Below are experts of layer 7 (counted from 0) of a mixture-of-experts language model. Rows are named router (the router's row for the expert) and show model dimensions 112-223. Each number is 50 + 10 x the weight over its row's rms, rounded and kept within 0 to 99.
Before each expert's rows: "mostly gets" lists some tokens that are sent to it at least half of the time. This comes from a sample of Wikipedia text that the model never trained on.

# expert 31
mostly gets: " Episode:", " writer", " episode", " film", " actor", " singer"
router:41 46 39 42 47 69 45 46 56 48 43 48 37 50 41 20 48 35 44 40 52 51 52 58 58 63 40 49 52 34 49 36 54 59 44 51 54 58 62 65 38 67 47 47 30 42 37 48 57 57 57 34 62 48 33 47 61 37 63 51 43 42 43 51 53 42 49 22 35 48 54 24 38 48 54 65 53 54 66 43 42 53 44 61 35 38 60 51 51 65 64 44 48 47 41 37 46 57 41 55 20 40 54 45 61 66 62 33 46 65 42 35

# expert 11
mostly gets: " vs.", " UFC", " champion", " NFL", " Bowl", " Loss"
router:34 40 79 66 83 58 41 63 40 57 57 57 41 48 41 24 70 59 59 42 49 47 49 68 48 54 46 51 68 46 53 53 45 58 50 56 57 54 39 42 55 63 25 49 41 45 63 47 47 54 52 20 38 49 63 69 61 55 58 47 54 49 39 49 48 43 43 37 56 43 56 66 45 70 56 40 47 31 56 61 53 70 41 44 67 39 52 63 57 71 49 53 68 52 33 35 61 52 25 63 48 44 33 47 48 45 43 41 48 50 39 44

# expert 26
mostly gets: " it", " they", " It", " she", " he", " who"
router:47 61 82 52 41 31 59 59 53 35 66 52 46 54 42 57 35 36 54 52 46 39 67 34 59 39 67 50 59 39 52 52 61 50 40 65 46 48 64 65 51 48 51 47 57 50 62 47 52 66 56 48 42 53 50 26 58 35 58 41 59 51 31 69 56 50 40 44 31 55 42 45 51 56 47 37 50 45 57 33 57 59 46 45 41 51 57 35 44 48 54 42 40 57 53 69 49 62 59 50 69 57 41 66 44 42 41 40 50 52 39 41

# expert 27
mostly gets: " However,", " any", " however,", " though", " if", " so"
router:55 30 48 50 54 63 57 75 54 46 69 50 64 47 51 49 47 44 56 58 52 41 48 41 52 51 75 50 43 70 63 54 36 66 55 38 44 51 37 69 59 46 50 52 44 46 38 41 43 57 37 48 45 46 50 50 59 47 71 44 55 66 40 56 69 54 42 57 37 61 60 39 66 50 42 43 54 52 53 30 52 37 52 33 57 62 61 40 29 42 42 56 37 48 70 35 47 52 63 55 71 61 67 60 53 55 64 53 40 37 55 26

# expert 23
mostly gets: " until", " However,", " but", "ers.", "ation.", "es."
router:52 53 63 63 49 51 55 38 60 46 67 46 51 50 46 47 31 29 63 51 47 51 46 42 46 52 51 49 54 61 42 44 46 37 39 56 56 56 29 44 56 42 41 51 45 58 29 46 66 65 38 39 39 52 74 51 47 50 57 50 35 60 48 47 55 53 61 67 61 46 47 51 54 53 49 33 54 46 45 40 66 48 52 50 62 34 30 49 32 48 61 34 58 60 63 55 43 46 63 50 64 62 67 63 54 56 55 50 51 54 63 52

# expert 0
mostly gets: " Genus:", "–1", " ·", " (−", " vs.", " &"
router:56 51 34 54 54 71 48 44 45 54 49 47 34 54 58 51 54 38 55 49 52 55 48 49 43 57 62 52 38 55 57 48 57 43 54 50 56 41 37 32 62 64 60 52 64 52 45 59 54 44 62 47 48 45 47 52 38 34 44 43 37 64 45 75 44 60 38 46 68 43 49 52 45 37 34 52 51 50 53 46 46 62 52 40 39 53 64 52 39 48 42 53 45 57 57 38 58 50 57 49 54 42 53 60 54 57 24 75 43 43 44 56

# expert 30
mostly gets: " .4", " Chevrolet", " With", " MEX", " 1–3", " ITA"
router:47 43 53 57 50 50 50 55 56 47 52 35 38 42 35 48 41 62 55 50 35 49 43 32 42 69 63 57 51 56 36 35 56 49 65 43 58 58 35 46 59 48 44 50 52 54 74 62 51 52 56 48 61 46 50 51 58 37 54 57 52 62 57 37 51 54 44 62 63 42 45 44 38 57 64 60 49 63 45 47 52 55 39 48 37 40 35 47 38 44 44 57 57 34 50 42 42 44 52 41 38 29 53 46 49 43 50 49 48 51 44 58

# expert 7
mostly gets: " These", "This", "The", " H;", "----", " Goals"
router:61 64 46 35 41 62 58 51 50 47 53 48 40 43 51 54 19 66 36 40 48 60 47 45 44 35 50 54 42 61 67 46 58 54 44 41 48 57 57 37 40 53 58 47 38 62 47 42 47 57 45 49 56 58 55 26 63 53 32 40 57 49 44 54 51 57 48 53 75 53 46 40 60 63 42 48 32 35 48 48 30 41 38 56 38 49 39 46 69 34 48 41 49 40 39 57 54 52 54 46 70 57 44 33 43 48 30 47 59 44 39 59

# expert 10
mostly gets: " one", " three", " many", " some", " Preceded", " four"
router:30 57 43 30 55 49 64 38 55 39 46 42 51 62 52 47 55 51 44 55 49 52 39 63 60 57 68 38 61 48 33 38 69 37 56 67 46 46 51 41 50 26 56 49 51 47 50 48 50 42 48 52 36 58 57 47 57 47 41 41 46 60 48 62 49 55 60 49 53 50 56 51 41 50 29 39 48 44 53 51 64 35 63 38 41 65 65 52 44 44 45 48 53 47 60 63 36 46 56 41 48 57 41 73 50 32 37 49 45 63 60 47

# expert 3
mostly gets: " Albums", " Championships", " Academy", " Award", " Tour", " Cup"
router:36 47 46 51 57 50 63 61 55 56 55 54 30 49 41 43 55 45 57 43 57 41 52 61 50 50 55 57 56 63 41 50 35 44 41 53 54 28 61 62 35 69 47 50 32 46 52 48 46 35 65 41 38 45 45 71 54 65 59 51 52 39 55 61 36 29 61 45 33 42 64 36 59 46 41 53 58 54 54 51 58 57 40 58 41 37 65 50 53 37 46 63 50 50 49 63 54 45 56 56 42 48 28 41 58 67 57 66 49 57 44 20

# expert 6
mostly gets: "X", "SA", "MA", "TA", "_", "MS"
router:51 55 28 46 39 39 32 45 56 38 45 44 52 46 56 42 72 46 54 49 38 70 48 45 50 52 38 48 55 55 73 56 50 53 40 47 45 41 58 59 60 70 40 51 48 45 57 63 44 56 70 67 57 59 68 44 46 43 34 49 53 54 59 51 37 47 61 46 60 56 52 53 58 42 73 48 62 54 31 52 50 56 46 53 49 57 62 48 64 63 43 54 53 59 49 67 44 61 50 38 48 50 49 43 40 48 55 58 45 52 50 45

# expert 22
mostly gets: " of", " Binomial", " Genre:", " Occupation:", " Of", " musical"
router:42 66 19 41 46 48 58 45 36 58 42 60 56 58 46 49 52 46 47 44 56 55 53 50 42 40 36 49 49 43 51 40 46 53 33 56 56 59 61 58 26 32 55 47 51 40 44 46 56 41 39 62 52 57 36 41 49 46 23 47 49 60 53 51 49 46 55 49 39 45 52 47 42 33 41 57 65 29 38 49 49 47 49 52 55 45 46 63 42 60 43 54 37 30 40 27 56 56 57 78 42 38 62 61 56 63 54 58 47 65 49 70

# expert 8
mostly gets: " ==", " ===", "==", "===", "==See", " also=="
router:46 40 41 34 46 70 50 61 47 53 33 59 59 56 43 51 48 48 59 36 60 55 59 47 52 53 25 61 51 55 56 47 53 56 60 48 55 52 49 46 53 67 38 50 62 66 31 54 50 40 55 53 56 55 30 47 59 59 32 48 48 44 58 64 58 53 41 63 48 49 50 18 53 34 48 60 45 59 32 45 29 31 50 41 34 36 50 62 50 53 51 62 58 56 51 70 36 55 41 52 55 53 37 50 52 38 57 33 53 45 49 68

# expert 13
mostly gets: " (0)", "°E", "g", "°W", " List", " Animalia"
router:62 62 44 33 68 68 37 63 47 52 42 41 61 41 60 66 36 55 55 54 39 55 42 55 47 70 36 50 42 45 47 68 55 60 50 54 61 79 60 34 58 56 59 55 29 53 47 51 39 48 53 56 58 51 50 39 60 60 45 58 50 37 37 57 36 52 50 54 62 56 53 37 55 68 61 42 42 55 60 71 38 55 33 34 56 61 52 45 62 42 40 52 60 73 53 49 37 59 36 37 62 48 42 60 62 40 51 41 54 52 46 38

# expert 1
mostly gets: " make", " joined", " moved", " returned", " led", " went"
router:52 26 62 49 43 50 35 59 53 69 64 51 61 54 62 66 60 45 64 48 45 46 53 35 52 46 62 49 52 68 41 46 61 36 51 51 47 63 48 41 56 34 56 48 49 35 49 42 59 43 50 39 47 57 59 55 58 53 69 57 60 47 46 53 81 46 52 43 49 58 42 52 44 30 63 48 60 54 65 60 39 47 44 52 40 22 51 20 48 47 48 49 54 55 51 32 56 49 43 60 38 51 68 61 56 40 51 43 63 58 35 51

# expert 9
mostly gets: "==S", " appointed", " Coordinates:", " elected", " Party:", " arrested"
router:41 49 50 58 39 47 31 54 52 48 35 63 61 47 44 56 63 53 41 42 44 57 32 60 53 48 51 52 56 60 52 58 43 47 39 48 43 54 46 52 48 46 30 52 56 51 41 49 40 58 55 48 59 51 57 38 51 48 36 61 46 56 58 32 72 37 53 37 26 39 36 54 41 49 61 62 51 59 49 51 53 55 41 46 51 56 31 45 53 54 46 51 47 46 55 45 34 51 54 52 42 50 51 46 32 53 54 68 55 61 58 61

# expert 17
mostly gets: "id", "end", "ared", "ere", "ent", "ib"
router:62 34 62 62 44 69 36 41 46 45 58 29 62 53 58 54 65 48 49 50 42 58 56 67 58 50 44 51 41 35 44 59 37 56 51 48 60 48 60 47 59 21 55 50 43 53 43 53 50 61 52 53 39 58 61 54 61 68 43 43 41 29 46 39 47 34 38 55 57 87 68 68 42 41 57 42 42 38 34 58 49 56 55 52 53 37 40 35 60 44 44 51 44 66 60 61 64 50 50 53 48 47 38 37 60 58 32 48 62 52 59 66

# expert 28
mostly gets: "----", " 1–0;", " Nominated", " 6–4,", " 6–3,", " tick"
router:67 52 64 45 34 46 39 53 41 46 56 26 48 43 35 56 51 60 52 47 54 38 48 39 47 47 62 62 57 51 45 45 59 57 62 44 48 53 37 37 49 41 54 48 51 61 51 36 36 54 53 43 63 46 45 67 60 31 56 61 54 57 52 57 48 48 36 48 49 48 30 56 43 28 44 31 49 39 59 55 54 45 52 42 51 57 54 55 39 32 50 58 52 46 41 41 48 65 38 59 52 43 43 51 38 68 48 51 37 39 54 24

# expert 4
mostly gets: " \"S", " \\", " \"C", " k"
router:51 43 51 55 53 33 54 44 48 44 42 46 26 55 48 45 44 43 35 59 59 52 63 46 55 48 08 57 58 41 36 56 45 51 61 48 57 53 51 50 61 32 46 50 44 28 63 65 64 41 56 65 28 52 37 36 38 38 35 62 50 67 43 49 31 58 50 52 65 27 39 52 67 57 56 62 46 67 53 47 60 67 56 59 44 56 48 58 39 47 60 52 30 50 44 49 60 41 55 46 51 57 42 61 47 40 51 44 50 65 30 50

# expert 20
mostly gets: "in", "ar", "it", "al", "an", "am"
router:61 57 42 54 56 57 46 58 50 51 33 52 64 38 63 62 46 70 54 51 54 53 25 43 45 41 38 45 44 77 49 51 41 45 40 54 51 41 51 39 63 52 63 50 64 53 45 44 54 54 46 59 48 47 42 41 50 54 66 50 51 43 61 47 60 46 50 39 50 47 51 75 54 50 49 59 39 38 64 64 60 56 62 56 61 68 56 38 58 47 56 40 50 45 51 64 46 41 38 52 48 48 50 35 36 52 50 56 36 51 53 64

# expert 2
mostly gets: " un", " Los", " Old", " \"P", " des", " \"F"
router:41 68 58 61 40 52 57 34 49 36 50 53 46 65 51 47 71 68 53 51 47 38 59 41 58 61 40 48 41 31 30 64 44 61 61 45 54 50 35 62 52 60 41 48 48 68 67 51 56 28 58 51 54 41 33 48 33 45 50 60 49 57 62 43 43 62 69 63 34 37 57 38 56 51 41 43 45 46 50 52 44 59 53 54 51 64 50 52 48 52 51 48 56 59 24 55 57 34 47 51 47 50 57 42 50 51 39 54 49 49 48 56

# expert 25
mostly gets: " known", " served", " worked", " used", " designed", " using"
router:72 36 30 39 51 59 37 44 47 49 44 53 67 54 53 54 51 43 47 54 58 28 40 46 50 52 57 48 54 58 61 40 48 62 62 68 29 45 49 57 50 27 59 49 52 24 50 46 66 31 46 58 59 60 46 39 44 54 51 56 55 42 41 45 44 54 32 61 52 68 46 28 44 43 64 52 56 70 40 34 52 41 63 57 35 40 48 30 49 69 52 55 38 44 67 40 67 41 45 58 53 47 56 57 66 68 42 32 38 66 50 55

# expert 5
mostly gets: "==See", " also==", " member", " father", " son", " wife"
router:52 27 48 40 43 40 46 35 53 54 34 44 48 59 46 60 47 66 54 45 58 43 36 60 46 26 56 44 58 33 57 27 50 40 60 35 57 62 33 46 52 42 46 51 51 41 40 47 35 68 55 41 53 56 28 64 36 37 36 43 41 37 47 54 55 44 54 26 68 45 65 37 74 43 53 51 53 56 49 52 43 65 59 42 66 30 26 62 49 50 62 52 53 48 56 44 59 55 49 43 36 36 71 42 42 36 63 37 61 48 67 68

# expert 29
mostly gets: " Date", " Location:", " Votes", " zone:", ":00", " Animalia"
router:70 46 56 43 61 50 73 48 53 45 53 48 61 50 37 37 50 51 55 57 44 53 73 34 48 67 58 48 53 51 48 57 32 34 47 61 36 43 52 51 65 45 49 49 45 42 53 57 54 41 40 40 55 46 51 63 59 59 54 52 31 43 61 35 46 64 40 52 41 34 45 61 61 49 40 36 42 71 44 60 51 56 56 63 51 66 38 63 75 51 61 54 60 48 55 49 41 48 58 30 40 46 50 31 48 37 26 53 52 53 72 38

# expert 21
mostly gets: " did", " However,", "In", " During", "After", " does"
router:51 53 63 49 40 27 63 54 45 45 42 73 44 41 51 59 33 58 48 50 44 54 39 54 45 54 74 49 57 59 69 45 58 51 49 53 57 56 46 68 42 42 41 51 49 45 36 45 34 53 44 38 62 52 52 51 39 60 51 35 63 59 40 55 63 43 48 57 37 48 60 67 61 51 47 37 60 40 53 51 50 44 57 35 60 53 58 58 56 57 43 46 50 48 55 37 39 59 35 47 62 65 51 60 58 49 39 35 46 56 48 40

# expert 15
mostly gets: "ust", "tt", "iy", "aj", "š", "gh"
router:50 51 48 62 68 60 40 33 42 53 48 45 54 57 66 53 54 39 45 50 31 62 54 49 54 51 30 46 36 39 55 50 68 56 53 42 46 44 56 34 44 55 46 47 55 52 48 42 47 59 72 40 51 51 39 46 48 56 43 51 82 50 51 36 33 49 58 46 41 57 52 61 41 61 46 28 42 39 40 46 34 51 58 63 59 51 61 61 54 50 66 39 42 59 35 56 48 60 53 40 43 52 47 48 55 47 71 46 55 45 47 60

# expert 14
mostly gets: " John", " William", " Michael", " Robert", " Charles", " Paul"
router:39 57 48 59 44 53 59 52 38 46 38 54 37 51 55 69 41 43 56 51 58 59 52 54 55 38 43 55 42 30 42 56 33 57 37 55 53 46 60 63 41 48 34 48 48 44 70 54 49 40 42 57 40 43 62 55 34 62 43 56 44 41 65 35 49 62 46 59 59 46 50 53 34 47 40 65 50 55 58 54 53 54 40 59 41 50 38 56 45 47 52 47 45 59 47 73 54 56 45 50 33 44 40 59 49 50 53 55 46 59 55 55

# expert 18
mostly gets: " Michael", " Chris", " Steve", "ić", " David", "ová"
router:40 54 62 26 50 37 51 39 48 48 53 55 19 56 59 41 33 62 53 45 58 59 67 50 53 45 38 54 43 43 57 54 45 51 50 30 57 49 61 64 51 57 52 50 35 53 67 48 52 32 53 63 63 39 58 64 34 55 61 67 46 65 43 45 37 63 41 43 51 53 42 44 44 69 35 48 39 51 55 47 49 59 52 43 51 58 41 58 48 48 63 54 57 30 24 58 48 32 41 55 47 45 24 57 48 64 56 54 35 42 58 28

# expert 12
mostly gets: " throughout", " mid", "°E", " northern", " sub", " inter"
router:54 43 44 58 54 22 44 31 57 54 67 54 66 51 54 74 70 47 43 52 49 34 54 55 50 49 43 46 48 44 37 51 40 51 60 63 42 41 47 49 48 54 66 50 56 64 48 50 49 36 30 61 43 49 40 51 51 52 52 53 42 22 38 63 50 53 62 59 60 61 25 57 61 74 34 54 46 52 52 45 51 47 47 40 61 56 51 48 34 32 43 52 48 70 72 63 74 48 51 51 64 47 50 48 34 45 54 58 55 36 42 48

# expert 24
mostly gets: " (197", " (199", " (198", " Episode:", " (196", " Nominated"
router:30 50 42 45 45 46 47 75 60 36 61 46 50 49 34 54 55 47 52 56 71 35 44 68 51 50 66 53 54 42 50 40 61 48 47 58 40 46 45 57 61 65 54 49 52 60 57 49 46 48 29 74 60 41 61 40 56 43 56 40 59 59 47 50 42 48 59 47 35 57 54 43 39 55 73 57 58 68 44 50 53 35 54 60 60 61 58 65 48 44 59 59 45 37 62 46 43 50 49 62 50 50 46 59 59 48 60 41 49 41 40 38

# expert 16
mostly gets: " in", " In", " J.", " W.", " A.", " M."
router:40 60 55 59 57 17 53 48 57 47 42 63 50 45 42 47 68 42 38 51 41 45 30 65 43 60 61 51 48 42 47 56 49 45 59 52 45 60 52 46 60 56 68 48 53 52 61 46 35 48 40 36 56 46 40 66 48 61 51 41 54 49 45 45 58 49 52 42 60 51 46 63 47 52 46 49 47 52 54 39 51 36 51 42 57 63 29 51 56 51 51 43 65 52 43 50 59 41 55 53 59 62 36 48 52 43 63 65 58 54 61 37

# expert 19
mostly gets: " Total:", " (Japanese:", " Died:", " approximately", " Length:", " least"
router:60 60 45 54 47 42 60 57 58 62 59 59 54 42 43 32 57 54 40 50 63 38 45 53 47 61 73 52 67 43 74 57 44 48 44 60 66 33 48 30 33 42 51 47 65 58 47 63 64 63 36 52 50 43 46 61 53 52 24 38 40 52 53 49 42 58 59 58 66 32 53 66 66 42 56 57 44 28 48 42 52 58 39 53 55 54 47 54 41 45 47 50 46 27 51 36 48 62 58 54 47 51 63 38 63 44 52 71 48 35 73 50